From a checkpoint of a small mixture-of-experts model trained on Wikipedia.
Size: 8 layers, 41.2M parameters.
Experts: 48 squared ReLU neurons an expert, 8 picks a token, a softmax router.
Below are experts of layer 5 (counted from 0) of a mixture-of-experts language model. Rows are named up (a neuron's input weights, with its number) and show model dimensions 0-191. Each number is 50 + 10 x the weight over its row's rms, rounded and kept within 0 to 99.
Before each expert's rows: a language model's description of what the expert responds to. This comes from a sample of Wikipedia text that the model never trained on.

# expert 35
What it handles: Adjective and noun suffixes. Word-final suffix pieces like -ive, -able, -ical, -ary, -less completing common English words, such as olive, stainless, characteristics.
up0:34 52 59 42 51 47 59 46 47 47 37 57 56 52 54 34 46 34 42 43 50 50 52 58 40 59 44 52 75 39 61 48 50 68 48 41 57 61 60 28 60 41 56 28 48 48 28 41 53 50 63 46 58 39 64 44 54 34 53 55 44 45 51 50 38 66 50 48 43 37 49 58 55 45 53 71 51 45 29 55 54 34 35 50 53 49 55 57 48 51 50 51 52 39 55 49 56 33 66 52 52 37 23 49 38 56 51 46 54 41 48 37 43 25 51 30 38 59 48 51 48 63 67 45 32 53 47 60 35 40 46 56 35 57 73 46 63 35 62 35 60 57 43 47 64 50 53 55 63 38 52 54 68 43 52 45 47 42 20 50 68 54 45 42 55 68 51 50 58 41 65 50 58 41 42 55 35 62 51 51 49 38 51 47 51 51 57 58 39 55 65 46
up1:43 44 49 59 61 44 39 35 43 51 60 50 66 43 51 66 46 45 59 40 31 59 31 48 55 52 48 53 57 65 42 59 50 52 59 43 56 59 62 52 42 44 65 42 44 48 62 70 57 70 37 59 50 49 39 48 41 47 62 69 55 52 63 40 51 60 45 53 43 47 52 43 57 37 62 57 57 59 29 61 65 55 44 60 53 43 60 51 45 43 53 50 49 54 47 52 45 32 44 61 41 56 50 47 44 58 40 35 41 46 61 57 67 37 55 47 53 36 52 48 41 67 27 72 51 54 35 62 58 28 58 33 60 31 52 64 46 69 50 66 53 60 54 50 49 60 60 42 48 57 65 47 52 56 43 53 67 33 62 45 40 54 65 38 67 32 41 57 51 35 73 45 25 47 53 39 38 49 53 46 51 47 45 65 39 53 41 58 45 47 63 42
up2:40 45 66 58 62 42 48 51 45 63 34 49 57 38 61 50 66 47 54 45 58 58 44 32 52 64 78 55 55 60 63 57 61 54 61 53 57 39 57 53 53 55 44 37 41 51 52 48 63 55 57 65 36 58 60 58 52 58 65 39 55 51 42 64 44 55 49 55 41 67 51 22 65 70 46 53 47 56 57 54 43 61 37 34 58 62 52 40 50 39 63 67 59 60 43 38 48 58 40 67 50 46 30 47 52 48 44 61 37 54 30 60 57 34 60 43 40 44 50 53 52 45 37 37 47 58 69 48 46 50 47 56 60 48 49 52 51 70 48 39 68 51 54 45 74 53 45 58 34 65 65 54 44 58 55 38 56 44 45 42 52 36 48 37 53 52 58 34 34 51 49 60 51 54 52 61 66 41 37 31 68 44 49 51 53 67 61 38 53 66 50 59
up3:59 42 54 49 48 54 32 63 48 46 56 50 63 42 59 43 48 58 66 55 57 56 59 52 30 39 68 58 37 46 41 34 35 60 48 48 60 46 64 50 63 59 54 49 52 51 48 68 46 44 65 50 52 32 49 61 36 40 62 59 51 59 41 46 60 57 58 61 49 42 50 56 59 56 56 55 48 49 43 34 35 40 57 38 53 47 50 39 41 52 47 51 40 52 58 34 27 49 35 47 52 50 62 53 44 49 64 41 59 47 50 36 53 35 59 62 37 52 38 53 62 62 63 47 57 57 55 63 54 46 34 53 58 24 35 63 53 53 45 47 51 45 67 37 48 44 73 30 27 66 43 52 46 60 60 46 62 63 54 46 54 56 43 66 53 52 30 48 50 54 33 30 71 59 46 38 34 37 52 57 38 56 51 40 62 75 49 51 54 49 38 46
up4:37 60 42 54 44 47 47 55 48 67 49 75 54 48 63 49 55 44 45 52 48 64 53 39 55 57 66 60 52 44 55 39 66 31 48 46 50 37 52 58 47 48 63 58 50 52 58 48 40 46 39 42 52 58 64 49 39 58 38 59 32 49 43 59 36 55 61 67 51 46 51 59 53 52 61 62 56 58 48 63 54 74 46 39 41 41 56 60 58 25 47 35 20 40 61 52 32 46 48 58 56 49 44 43 58 46 50 45 40 70 58 53 54 62 49 68 53 38 33 42 45 45 50 70 48 55 35 63 52 40 40 41 50 55 56 58 61 55 49 60 49 57 36 55 38 43 41 39 32 40 62 48 26 37 66 51 51 71 52 62 68 43 57 53 39 65 40 61 55 43 58 45 63 54 65 47 53 35 49 30 58 70 49 48 64 45 54 54 36 52 58 54
up5:41 49 43 50 47 40 53 39 41 56 41 38 43 43 51 57 45 64 60 49 50 71 40 76 71 49 55 46 40 49 64 57 38 42 56 39 53 51 48 54 49 63 81 63 56 44 58 57 39 37 44 49 48 26 63 46 56 36 48 45 66 70 47 46 51 67 36 56 53 49 39 48 41 74 55 47 51 53 61 43 58 63 46 44 43 33 39 61 50 54 50 52 44 54 53 61 44 72 53 51 56 46 41 54 42 64 55 50 42 62 48 48 41 37 53 49 54 39 41 36 20 71 29 41 52 34 55 52 66 32 41 45 41 31 39 42 57 39 43 49 69 52 43 33 47 38 49 48 44 47 47 42 45 63 45 43 58 33 54 48 58 54 53 44 45 58 39 51 50 35 46 52 57 58 46 39 64 39 54 60 41 52 41 42 44 53 35 44 55 52 61 32
up6:53 73 56 44 58 64 47 62 45 63 60 64 59 60 50 58 47 51 37 46 54 39 38 43 48 44 42 68 48 40 53 46 52 34 55 48 46 64 59 72 47 55 57 58 71 37 41 51 47 49 57 54 52 40 63 59 37 48 41 56 67 47 52 45 67 55 38 53 51 57 51 51 66 50 44 75 43 53 58 37 55 45 63 49 57 55 61 46 49 37 40 52 47 36 42 60 47 50 46 52 55 67 55 26 42 47 34 39 46 56 51 46 54 53 53 51 41 54 48 48 48 52 31 44 40 46 56 50 39 31 80 40 76 33 39 64 51 65 61 63 71 52 54 59 56 37 60 48 37 73 53 38 56 41 60 43 55 47 39 55 54 37 56 44 61 38 48 70 53 55 41 51 42 51 32 33 52 60 65 43 49 44 44 33 46 48 61 38 45 38 37 50
up7:44 45 44 42 49 61 51 31 56 48 58 49 46 65 60 47 56 64 54 48 42 37 59 56 38 37 44 66 81 66 50 59 24 42 51 29 73 50 44 55 52 39 46 56 60 49 60 54 48 40 47 40 55 46 53 48 58 51 59 40 60 66 56 48 44 48 46 48 34 53 51 56 34 34 61 46 39 51 42 59 52 64 55 40 52 46 50 46 30 41 43 56 59 36 37 46 58 52 56 37 49 65 45 43 31 35 56 45 57 57 39 41 40 53 45 54 42 38 37 47 38 48 59 49 25 33 51 49 43 68 46 64 56 48 42 35 46 51 49 52 52 49 53 70 72 42 34 34 52 39 48 63 59 51 40 59 47 57 42 57 67 52 68 51 50 50 57 50 45 49 49 52 47 37 60 69 62 57 66 47 40 67 39 46 23 60 58 61 45 57 57 50
up8:59 29 68 42 65 28 42 51 36 62 36 64 52 38 44 43 59 56 52 43 68 35 48 67 54 59 47 49 32 44 38 44 62 62 44 49 45 45 47 55 61 34 62 55 40 68 42 46 49 55 60 35 52 49 37 52 41 58 47 63 67 21 39 40 65 41 68 42 32 36 64 52 51 52 39 58 58 42 45 62 69 47 39 47 52 46 71 51 44 42 59 55 52 38 48 46 44 42 44 46 62 63 33 55 58 39 47 41 45 41 73 48 63 36 60 43 53 59 53 37 52 36 50 54 61 68 38 69 73 63 58 36 43 43 49 54 49 38 52 48 50 45 53 28 48 61 58 62 49 53 44 44 49 56 58 66 50 49 50 53 37 52 51 52 45 38 55 64 47 35 38 46 49 43 43 46 44 43 50 38 56 51 54 54 65 55 50 46 58 40 52 48
up9:38 59 40 59 35 46 16 53 54 35 50 65 48 31 50 56 36 37 43 29 61 54 44 48 38 47 65 48 63 58 48 62 62 80 46 50 45 54 68 46 55 56 48 43 43 77 49 72 44 32 49 46 49 49 55 49 53 54 70 48 32 38 50 74 55 51 40 39 52 43 61 42 41 51 65 75 49 42 46 53 52 45 56 59 47 45 48 45 53 53 40 62 59 57 54 52 60 53 65 41 59 36 54 45 42 45 48 64 36 52 36 55 45 46 48 45 46 65 62 51 61 43 50 51 50 38 45 57 55 41 42 46 50 62 54 54 36 62 35 56 60 40 49 44 46 40 46 50 46 41 51 57 47 56 43 37 34 70 36 56 41 56 54 41 42 39 63 40 54 28 53 54 45 51 65 63 69 52 55 54 63 52 37 59 52 50 43 40 47 59 34 52
up10:39 46 72 47 54 46 31 39 49 53 47 52 52 58 50 37 49 59 50 44 52 60 60 69 42 48 57 46 50 56 25 55 39 51 40 49 48 66 36 52 60 45 49 50 53 56 46 51 52 42 39 36 48 49 50 55 42 57 45 36 57 56 49 69 47 68 73 65 42 46 45 52 54 53 54 58 48 72 47 60 50 56 57 42 53 69 59 42 44 41 40 50 73 54 46 58 52 58 49 51 45 63 42 26 67 47 57 62 47 55 26 36 41 67 33 43 51 30 53 67 65 42 53 66 58 51 53 57 40 58 53 36 57 33 33 73 60 48 67 39 42 43 65 57 36 26 53 63 31 66 54 53 52 44 59 47 49 53 44 38 54 56 43 61 39 48 61 54 35 42 53 30 46 45 31 49 51 52 63 51 42 49 51 56 63 36 56 54 50 47 46 48
up11:40 51 54 35 50 67 56 50 57 55 45 44 49 42 62 40 39 54 41 53 46 39 36 41 37 57 35 57 55 42 52 41 35 51 60 63 51 58 63 49 62 54 67 49 36 60 48 47 47 47 47 44 69 40 57 62 26 71 52 39 51 42 56 42 45 54 50 65 61 59 68 55 41 55 51 53 53 49 45 26 44 71 50 44 48 52 57 41 46 45 41 40 43 63 51 61 57 49 61 31 46 52 48 34 49 46 50 67 50 34 39 51 44 47 46 55 61 48 66 60 38 55 71 53 44 59 67 48 64 66 65 49 69 36 57 47 58 36 44 57 62 60 50 45 47 32 65 46 43 62 45 63 59 62 40 51 40 72 61 64 52 48 54 58 50 44 24 51 53 41 41 37 44 39 35 50 39 56 61 66 38 45 43 33 38 67 58 39 56 57 46 48
up12:56 29 48 40 43 38 49 58 57 50 43 41 56 60 53 40 52 62 52 37 52 38 65 35 30 40 65 43 47 48 65 51 45 42 35 47 56 58 53 50 53 62 60 45 60 55 65 57 47 54 40 46 56 64 24 57 44 61 51 55 35 61 57 54 56 49 53 44 29 47 43 59 49 43 46 37 60 48 49 79 51 51 44 55 67 49 36 40 38 59 61 52 53 42 46 51 25 48 43 70 22 56 46 48 53 53 48 48 64 47 54 53 58 53 61 68 53 67 66 37 53 52 52 55 57 38 36 45 66 59 37 44 47 44 43 39 53 67 55 35 44 45 44 55 51 51 41 42 75 63 65 47 80 54 51 47 63 59 52 49 42 42 52 56 59 49 57 39 60 43 43 45 53 36 37 63 44 30 56 29 56 45 55 41 54 47 45 51 52 47 51 63
up13:44 61 48 68 50 40 42 49 43 43 73 64 60 44 50 55 54 60 57 50 36 36 56 74 47 53 44 40 23 34 40 53 57 55 73 46 66 55 50 52 37 49 50 51 78 61 51 54 33 55 46 38 53 62 47 61 36 56 66 55 46 63 33 65 59 34 54 46 55 51 66 36 52 57 45 54 38 40 45 54 38 52 61 48 49 53 51 52 37 51 50 44 34 61 41 46 54 70 37 50 39 64 54 44 57 64 64 48 64 48 69 37 43 44 66 57 55 58 53 53 44 41 42 49 76 48 43 28 34 44 62 42 47 47 46 45 51 46 61 49 65 61 45 54 48 48 48 40 58 47 43 56 43 64 45 55 50 71 60 66 38 55 61 47 47 35 48 67 42 51 54 36 59 57 37 55 51 50 58 37 47 52 41 35 54 52 60 52 71 50 60 44
up14:55 48 49 50 67 46 43 57 39 50 61 57 38 53 44 51 50 53 53 51 60 31 42 50 27 62 55 39 53 45 69 56 49 50 47 36 30 45 69 41 45 38 44 42 52 38 40 53 50 57 55 57 50 37 42 61 46 64 59 24 42 48 51 09 47 47 64 43 53 52 56 48 33 61 51 35 49 50 45 53 56 58 62 61 54 54 54 36 54 52 35 50 60 54 66 45 39 51 59 41 35 37 53 47 44 63 47 49 29 69 29 45 51 41 54 53 44 50 42 57 55 60 34 54 37 56 54 51 51 62 65 54 37 60 50 66 41 50 54 47 40 46 35 42 61 40 46 58 58 74 52 60 56 68 57 52 47 35 51 49 67 48 55 58 34 51 39 46 54 46 51 43 57 36 37 41 46 37 57 41 35 47 64 39 65 64 56 47 52 72 43 56
up15:68 70 65 61 71 48 57 47 37 48 68 40 46 63 42 51 35 36 50 63 52 49 47 64 52 53 62 63 47 43 54 57 67 57 31 47 45 39 51 56 54 54 56 38 43 37 59 56 59 51 45 50 48 39 45 38 50 47 51 51 60 47 51 57 76 52 40 43 55 54 64 44 42 52 41 49 50 42 42 42 35 45 44 60 32 47 44 48 47 49 56 45 71 52 54 48 43 41 49 41 50 50 52 53 41 43 79 38 38 54 46 38 40 44 69 49 58 33 64 28 53 33 29 56 58 51 61 49 54 44 48 51 53 46 58 33 50 37 60 36 50 50 50 63 40 49 35 61 62 69 61 47 84 46 55 38 58 48 35 27 48 35 47 53 45 64 33 48 58 58 50 46 33 41 46 48 62 64 45 52 55 38 56 56 57 49 44 35 58 49 46 48
up16:43 47 51 41 58 60 52 69 45 55 61 64 50 51 46 43 41 46 47 49 45 60 76 35 29 40 61 67 49 37 45 43 59 42 40 41 47 53 59 48 53 67 48 47 61 45 42 43 43 42 45 63 43 53 42 44 42 52 59 52 55 60 51 53 42 37 52 55 59 59 62 46 51 48 41 61 50 50 56 52 38 46 48 31 65 65 69 72 47 53 57 46 56 49 70 65 45 39 47 33 77 46 45 41 49 41 62 42 42 45 40 30 57 63 54 52 58 60 31 48 51 28 51 59 52 41 25 58 44 52 52 43 58 51 53 31 66 47 51 60 59 44 41 53 50 54 62 46 59 58 39 54 40 42 58 50 72 66 46 55 34 43 39 47 44 53 54 50 43 39 53 31 62 34 57 58 65 41 42 54 40 61 47 43 49 72 37 29 63 45 54 65
up17:55 25 53 73 74 33 50 55 55 41 55 54 48 46 48 54 46 35 71 61 46 50 43 55 35 57 46 40 55 59 40 63 48 59 39 36 62 46 65 38 64 37 61 52 56 52 32 44 40 66 37 49 52 53 52 55 70 39 38 64 39 51 24 73 48 58 64 45 42 58 49 56 51 50 52 56 57 48 44 49 46 57 49 59 47 38 57 44 43 64 57 40 46 45 55 60 47 36 59 52 57 49 43 55 50 44 24 52 54 56 66 47 48 50 42 62 50 42 50 45 26 59 39 46 69 62 42 37 53 47 54 57 49 27 57 48 38 58 45 62 45 45 33 60 58 50 40 51 51 45 52 48 67 58 48 42 74 58 43 40 39 54 50 63 56 37 51 57 17 44 45 53 47 51 41 60 58 36 44 58 37 48 37 52 42 50 45 51 55 62 37 41
up18:41 45 50 57 60 61 39 38 47 47 49 57 59 51 44 53 36 47 49 34 48 56 51 54 52 68 37 53 73 53 60 59 52 37 56 66 45 53 57 56 45 43 68 43 51 64 36 58 69 65 52 46 33 34 38 39 44 62 60 59 34 47 60 55 53 46 47 36 46 50 59 29 48 48 47 51 56 57 55 40 59 45 44 41 45 36 56 45 44 36 50 51 73 65 63 52 41 64 38 40 47 51 51 34 47 47 54 54 32 63 40 57 43 73 40 37 40 42 38 33 45 53 57 45 42 57 49 60 39 47 65 48 49 55 54 60 50 43 38 60 58 43 40 52 37 67 52 45 63 50 53 51 43 53 69 45 62 68 58 52 55 56 65 66 68 44 36 48 53 50 45 29 34 52 53 56 16 43 68 58 54 35 45 37 46 48 59 31 43 52 52 56
up19:44 47 38 63 51 30 53 56 54 58 51 42 46 61 54 67 49 61 45 47 49 55 52 58 59 40 43 57 57 46 34 32 62 60 47 58 43 64 61 31 54 66 36 53 45 51 71 44 33 42 61 64 35 47 49 65 52 47 35 65 43 61 47 63 65 45 48 68 64 53 77 41 70 46 47 44 44 51 66 44 62 40 46 43 50 32 71 40 31 42 32 36 56 46 37 61 64 41 53 41 53 43 48 38 50 42 45 49 37 55 58 58 43 57 52 37 68 39 54 59 50 67 57 46 64 76 45 43 41 48 46 55 63 42 47 68 46 42 43 41 61 50 50 47 54 53 59 50 31 49 66 42 60 57 56 55 59 52 53 66 41 54 31 38 47 40 58 65 58 53 53 53 43 39 45 34 50 62 57 49 48 58 51 52 64 63 40 48 54 47 55 51
up20:43 45 39 46 34 34 57 45 56 72 47 45 54 36 63 37 30 49 43 68 37 42 59 70 32 44 57 54 50 47 61 46 61 51 56 59 37 54 59 60 52 35 33 63 59 56 39 63 44 58 55 41 45 51 50 40 54 43 65 53 57 47 48 65 53 59 34 36 27 34 35 41 52 60 67 51 52 53 29 45 49 50 43 58 55 52 39 58 56 55 53 51 51 37 47 66 48 63 62 45 51 51 52 53 42 58 48 41 63 33 43 45 38 60 61 50 54 36 54 40 55 48 43 53 35 71 45 32 35 73 37 30 58 47 57 40 52 54 58 63 55 45 55 53 51 64 37 52 42 50 64 48 51 35 41 26 48 47 50 48 56 65 61 54 52 48 40 41 50 47 49 57 49 44 51 56 43 33 47 40 60 57 54 49 61 64 61 54 64 80 39 53
up21:61 55 38 57 45 42 46 50 48 57 48 50 54 44 83 40 56 36 39 33 62 52 26 53 43 45 54 60 58 44 55 61 57 59 50 54 59 53 19 56 40 42 60 43 50 62 28 50 40 47 39 58 46 54 37 49 63 41 50 60 54 67 46 71 61 44 49 43 57 36 43 47 34 41 54 61 64 53 36 36 62 52 55 76 48 57 53 64 44 63 46 56 44 51 51 61 45 48 54 63 61 42 60 45 36 63 55 38 63 62 37 45 45 43 52 38 53 54 33 57 60 69 46 55 45 55 56 62 35 59 45 31 50 47 57 42 41 43 40 58 53 39 61 57 31 53 47 52 60 39 45 54 59 44 51 29 59 61 48 47 52 64 51 46 63 59 56 75 58 48 51 40 32 40 54 46 40 54 56 57 57 26 49 42 52 64 56 48 53 62 55 42
up22:38 67 35 55 53 56 56 52 47 33 44 76 37 49 47 50 48 38 46 49 59 40 61 39 52 50 37 54 45 62 55 47 66 55 37 56 59 56 37 49 42 51 52 54 46 48 46 48 32 46 52 35 34 41 47 40 47 57 43 43 44 52 56 46 39 41 57 54 45 62 50 48 30 58 31 47 66 60 71 28 63 49 62 35 47 51 68 42 42 52 66 65 57 51 45 44 42 68 50 44 49 50 51 54 37 57 44 49 51 50 55 49 50 55 46 65 42 45 62 69 68 31 49 70 54 33 53 58 49 34 71 58 54 42 44 58 46 42 58 47 34 45 59 55 34 43 48 43 28 54 55 55 39 49 43 39 57 65 53 44 60 48 46 41 61 46 60 55 54 57 42 67 50 39 73 23 40 67 54 40 42 35 54 56 35 52 55 43 34 35 55 55
up23:33 59 61 43 42 48 41 43 52 35 50 48 57 45 32 78 55 48 38 57 56 47 45 53 54 45 44 65 49 64 67 44 53 53 44 65 47 38 28 44 55 46 48 43 38 47 40 52 61 44 40 39 33 60 44 42 31 40 39 46 41 50 36 43 45 38 50 38 83 44 60 54 36 57 41 39 42 58 41 34 50 47 49 49 45 65 44 47 48 24 57 46 43 57 49 57 45 49 59 57 60 51 37 47 42 35 56 50 60 39 50 40 55 44 40 32 62 48 61 47 52 57 48 35 39 55 57 48 54 35 48 55 47 47 59 64 60 64 60 49 41 53 45 50 43 60 41 35 60 47 63 59 57 60 57 51 39 53 45 37 54 58 44 52 61 57 42 53 24 56 40 47 36 66 49 57 56 69 40 34 53 72 37 25 54 47 42 38 47 34 43 58
up24:51 43 69 63 42 49 73 45 62 58 50 37 52 50 40 32 48 53 80 46 66 57 45 37 40 60 58 48 40 52 44 43 60 38 55 57 48 44 59 54 55 59 49 46 46 37 29 55 48 63 50 69 54 64 46 62 36 53 75 63 44 47 38 32 53 52 47 41 63 42 40 43 52 47 44 56 47 51 66 47 66 36 49 32 47 54 60 68 23 46 72 57 41 51 43 58 49 51 30 45 47 58 53 55 39 59 56 38 73 48 55 64 54 37 59 47 45 75 45 54 47 61 50 48 33 59 59 48 46 58 55 48 46 41 48 43 43 63 53 38 51 51 54 43 55 44 59 29 56 60 58 45 39 54 59 47 36 44 57 36 53 60 46 40 54 76 48 43 45 45 50 34 37 48 50 59 36 58 38 41 57 54 45 46 38 44 51 30 59 49 59 51
up25:41 53 30 25 59 46 42 52 53 63 46 57 61 43 55 39 43 59 53 60 50 60 61 29 43 38 71 42 48 48 46 28 63 52 44 29 33 69 66 33 55 49 44 39 42 38 56 53 61 40 50 42 46 54 70 63 46 48 53 47 44 43 42 60 52 58 51 57 50 42 38 61 49 67 44 54 39 43 46 33 40 42 49 45 58 46 65 52 40 48 52 55 56 67 46 46 50 32 47 51 37 37 58 38 37 67 49 53 47 40 46 45 62 40 67 47 50 51 46 53 47 60 54 57 40 49 39 38 60 59 61 59 57 27 51 43 57 61 32 53 56 46 51 52 58 66 49 24 60 60 67 33 50 37 55 50 57 39 53 64 60 39 62 48 43 48 54 49 51 31 50 31 49 53 57 29 44 59 53 47 38 50 47 52 49 68 28 47 49 52 62 43
up26:48 55 45 60 11 42 41 75 30 60 37 55 62 64 43 69 72 54 43 55 59 56 48 46 44 48 59 64 58 48 51 32 43 65 52 74 49 62 41 43 31 53 61 34 68 55 31 45 47 37 44 42 61 50 48 39 47 36 49 42 50 57 60 32 53 44 55 68 58 59 47 46 48 54 43 51 49 55 43 53 46 56 54 47 44 39 64 51 52 43 60 54 52 47 56 52 49 52 58 51 55 36 55 68 53 39 40 49 45 41 41 59 55 50 58 50 49 48 62 32 42 62 28 47 33 35 62 53 58 51 44 50 60 54 51 57 64 68 59 59 53 58 59 65 54 65 47 45 49 69 61 51 39 50 41 51 44 59 60 45 49 47 42 72 43 54 54 28 48 37 46 59 47 38 66 44 53 60 48 29 52 55 35 45 46 46 45 38 50 36 49 55
up27:63 44 53 72 59 51 53 57 45 43 39 68 59 40 58 47 46 52 64 22 49 42 35 55 59 58 40 35 38 54 53 52 55 57 54 60 57 67 53 48 38 44 48 55 50 63 49 33 43 52 39 56 45 51 57 54 48 52 40 55 39 58 31 59 66 44 44 14 42 56 42 43 53 59 39 62 49 43 58 42 41 55 53 33 61 42 58 48 51 42 64 55 43 47 53 28 41 72 55 51 42 58 69 42 45 61 49 33 62 43 39 54 48 65 69 56 59 47 51 46 57 66 62 46 53 46 55 39 61 50 50 67 54 69 55 53 65 56 52 52 63 39 36 46 58 64 38 45 27 58 22 41 46 63 67 66 46 67 55 46 51 49 45 43 33 40 51 47 57 56 49 45 28 58 42 50 52 50 51 48 46 50 36 42 47 38 50 46 50 42 55 56
up28:73 69 57 48 51 48 45 44 46 41 47 65 54 46 70 44 53 39 46 49 52 34 55 58 66 39 52 54 43 61 47 51 53 54 47 52 43 40 49 32 49 39 69 67 46 60 52 63 46 49 48 69 58 45 57 57 44 48 47 69 34 41 72 53 50 50 48 56 43 61 45 44 60 60 59 51 63 51 52 53 55 49 43 52 32 33 56 43 80 49 43 64 65 62 50 57 48 61 52 69 27 48 47 42 58 42 40 61 44 61 30 69 42 34 47 60 46 44 40 55 56 47 39 35 43 56 50 59 52 51 53 38 36 49 33 56 69 48 54 72 62 30 41 46 41 66 28 49 55 52 44 44 50 34 55 48 55 59 44 44 48 69 45 52 52 53 36 53 59 54 49 44 52 31 50 50 36 63 56 48 53 61 57 45 73 53 59 47 43 62 53 57
up29:58 71 46 46 51 38 56 56 40 55 60 48 43 60 68 52 33 48 59 63 64 49 69 39 43 53 29 65 54 48 46 48 46 56 40 52 57 50 46 50 57 54 30 42 45 55 26 57 60 51 40 74 50 36 30 51 50 55 42 36 42 44 50 49 49 57 48 54 65 52 51 48 37 49 60 47 56 59 63 41 58 72 45 73 53 61 55 50 31 50 48 68 59 40 65 55 23 55 47 65 48 47 59 62 39 67 35 35 52 65 57 58 69 38 56 39 50 51 54 57 65 36 50 75 48 47 50 45 51 60 55 51 68 52 66 67 51 39 34 60 52 54 42 45 42 45 40 33 54 48 47 41 49 43 53 45 56 48 70 41 58 53 47 43 66 45 50 51 36 48 42 42 38 38 52 49 55 34 50 59 44 48 42 59 61 46 69 50 46 52 59 59
up30:43 49 43 46 46 45 48 52 54 54 42 65 56 45 62 49 60 54 37 59 55 30 65 55 61 58 58 58 39 47 53 56 66 33 47 63 43 47 50 53 58 46 57 49 67 49 37 48 48 47 51 52 36 41 55 66 55 43 60 37 36 38 49 55 67 62 51 56 37 37 52 52 56 46 46 59 55 38 47 55 49 60 51 49 41 49 49 53 42 58 61 47 73 45 37 58 46 55 68 63 38 61 47 38 62 39 58 43 41 30 44 55 55 54 24 30 47 52 39 45 42 57 60 45 56 63 41 25 55 61 52 38 50 44 44 54 48 46 58 52 61 56 28 42 56 61 39 66 45 46 56 57 73 50 39 52 39 37 48 85 62 59 54 44 29 66 55 58 60 27 54 41 46 31 55 53 72 62 52 47 55 42 69 55 45 55 48 52 58 57 55 47
up31:52 42 56 37 42 51 60 59 43 49 47 47 49 46 33 54 50 52 48 45 64 37 41 41 49 48 68 44 41 67 45 33 63 47 32 34 62 58 53 53 33 66 50 53 51 41 63 43 42 44 71 48 33 56 43 52 40 47 71 42 57 67 41 45 44 55 51 61 52 47 44 43 53 47 49 42 56 57 22 45 34 41 55 48 60 52 42 56 42 52 51 55 46 50 58 41 49 49 45 53 48 49 48 47 57 46 32 36 51 46 44 38 57 67 69 63 50 33 68 60 63 56 49 21 35 48 50 57 47 47 41 57 47 45 52 34 38 46 45 57 24 55 62 67 35 55 57 34 32 46 47 52 40 56 54 57 56 44 56 46 46 54 56 41 54 51 38 26 61 62 61 47 68 44 44 43 52 47 54 53 43 63 61 53 74 39 63 60 38 49 23 39
up32:57 54 62 73 44 55 48 34 51 47 34 54 46 59 54 58 60 37 40 45 58 46 50 52 40 39 40 47 57 56 55 46 45 37 57 28 47 45 56 65 41 26 50 50 53 46 60 49 63 30 47 54 64 55 53 48 40 52 55 57 51 46 50 54 53 46 31 37 45 50 56 45 67 50 50 53 48 53 48 56 48 53 55 51 33 34 73 55 21 39 54 43 59 66 40 41 34 60 46 55 63 54 41 36 45 35 45 33 47 44 56 49 43 34 50 53 67 45 46 65 31 47 51 52 44 54 52 50 58 63 61 49 14 53 61 51 44 52 66 54 51 42 66 42 56 41 57 39 40 68 53 68 62 60 60 38 51 42 64 49 49 53 59 55 42 59 62 82 47 51 42 52 59 52 55 54 37 50 56 56 57 60 35 50 63 64 58 55 63 53 67 50
up33:46 55 45 30 64 38 55 62 65 73 53 44 45 76 53 57 49 48 45 37 44 25 45 61 41 44 53 61 47 22 57 53 49 34 42 50 30 37 30 46 35 56 56 64 42 72 52 45 37 62 41 52 55 56 61 48 37 44 50 44 63 58 45 39 64 50 35 37 59 54 53 62 49 47 59 52 50 42 50 66 57 49 65 53 42 45 54 43 48 46 44 51 45 49 57 41 40 69 38 50 63 50 42 58 56 26 37 48 41 51 57 46 47 47 33 53 68 37 69 56 49 44 58 51 52 63 47 47 49 60 56 45 40 53 41 52 46 44 49 37 56 47 57 67 58 41 48 34 48 64 55 56 45 57 66 40 70 34 60 64 65 52 48 64 42 49 37 48 58 41 48 43 55 48 47 40 42 67 53 53 71 71 40 58 43 60 55 55 57 56 41 54
up34:58 56 37 56 51 48 52 36 31 47 63 51 55 59 36 46 54 55 31 42 48 47 52 54 46 55 33 44 54 41 54 47 47 78 51 67 46 61 65 42 26 67 48 46 46 54 55 50 48 42 49 57 45 42 50 44 64 53 50 53 66 59 45 55 31 61 70 28 49 53 55 46 65 53 43 23 41 48 61 66 43 62 58 51 43 36 57 48 50 54 45 55 50 43 40 60 48 69 73 55 33 47 52 66 62 48 58 44 59 58 35 40 24 50 49 58 49 58 57 49 66 46 58 48 48 55 62 45 53 66 44 44 59 47 49 51 66 64 57 54 38 44 42 61 32 46 59 32 61 61 52 49 64 48 58 61 59 81 40 42 45 47 37 37 54 48 59 49 67 61 48 61 61 52 45 48 50 46 67 59 63 54 46 46 38 44 50 58 43 39 38 42
up35:42 50 61 56 36 46 48 44 72 48 35 54 37 46 37 46 50 50 45 36 51 42 62 56 41 46 43 59 71 35 52 49 48 46 41 60 45 57 43 48 47 42 48 55 52 54 36 48 52 72 49 56 60 51 61 59 42 33 56 48 43 51 44 67 50 53 64 56 26 52 55 50 57 60 43 42 48 49 51 49 45 52 60 50 40 51 36 57 67 62 55 53 37 50 54 32 60 46 52 54 47 45 48 43 49 55 28 45 46 39 32 43 41 40 51 28 32 74 49 62 45 41 58 52 54 63 49 32 59 51 33 33 63 61 46 47 45 55 67 50 38 44 57 43 75 56 44 71 72 45 65 49 58 48 54 42 38 51 51 59 66 46 48 36 37 52 42 40 77 49 60 40 48 43 42 68 50 32 42 43 43 60 39 44 46 55 62 30 49 60 39 64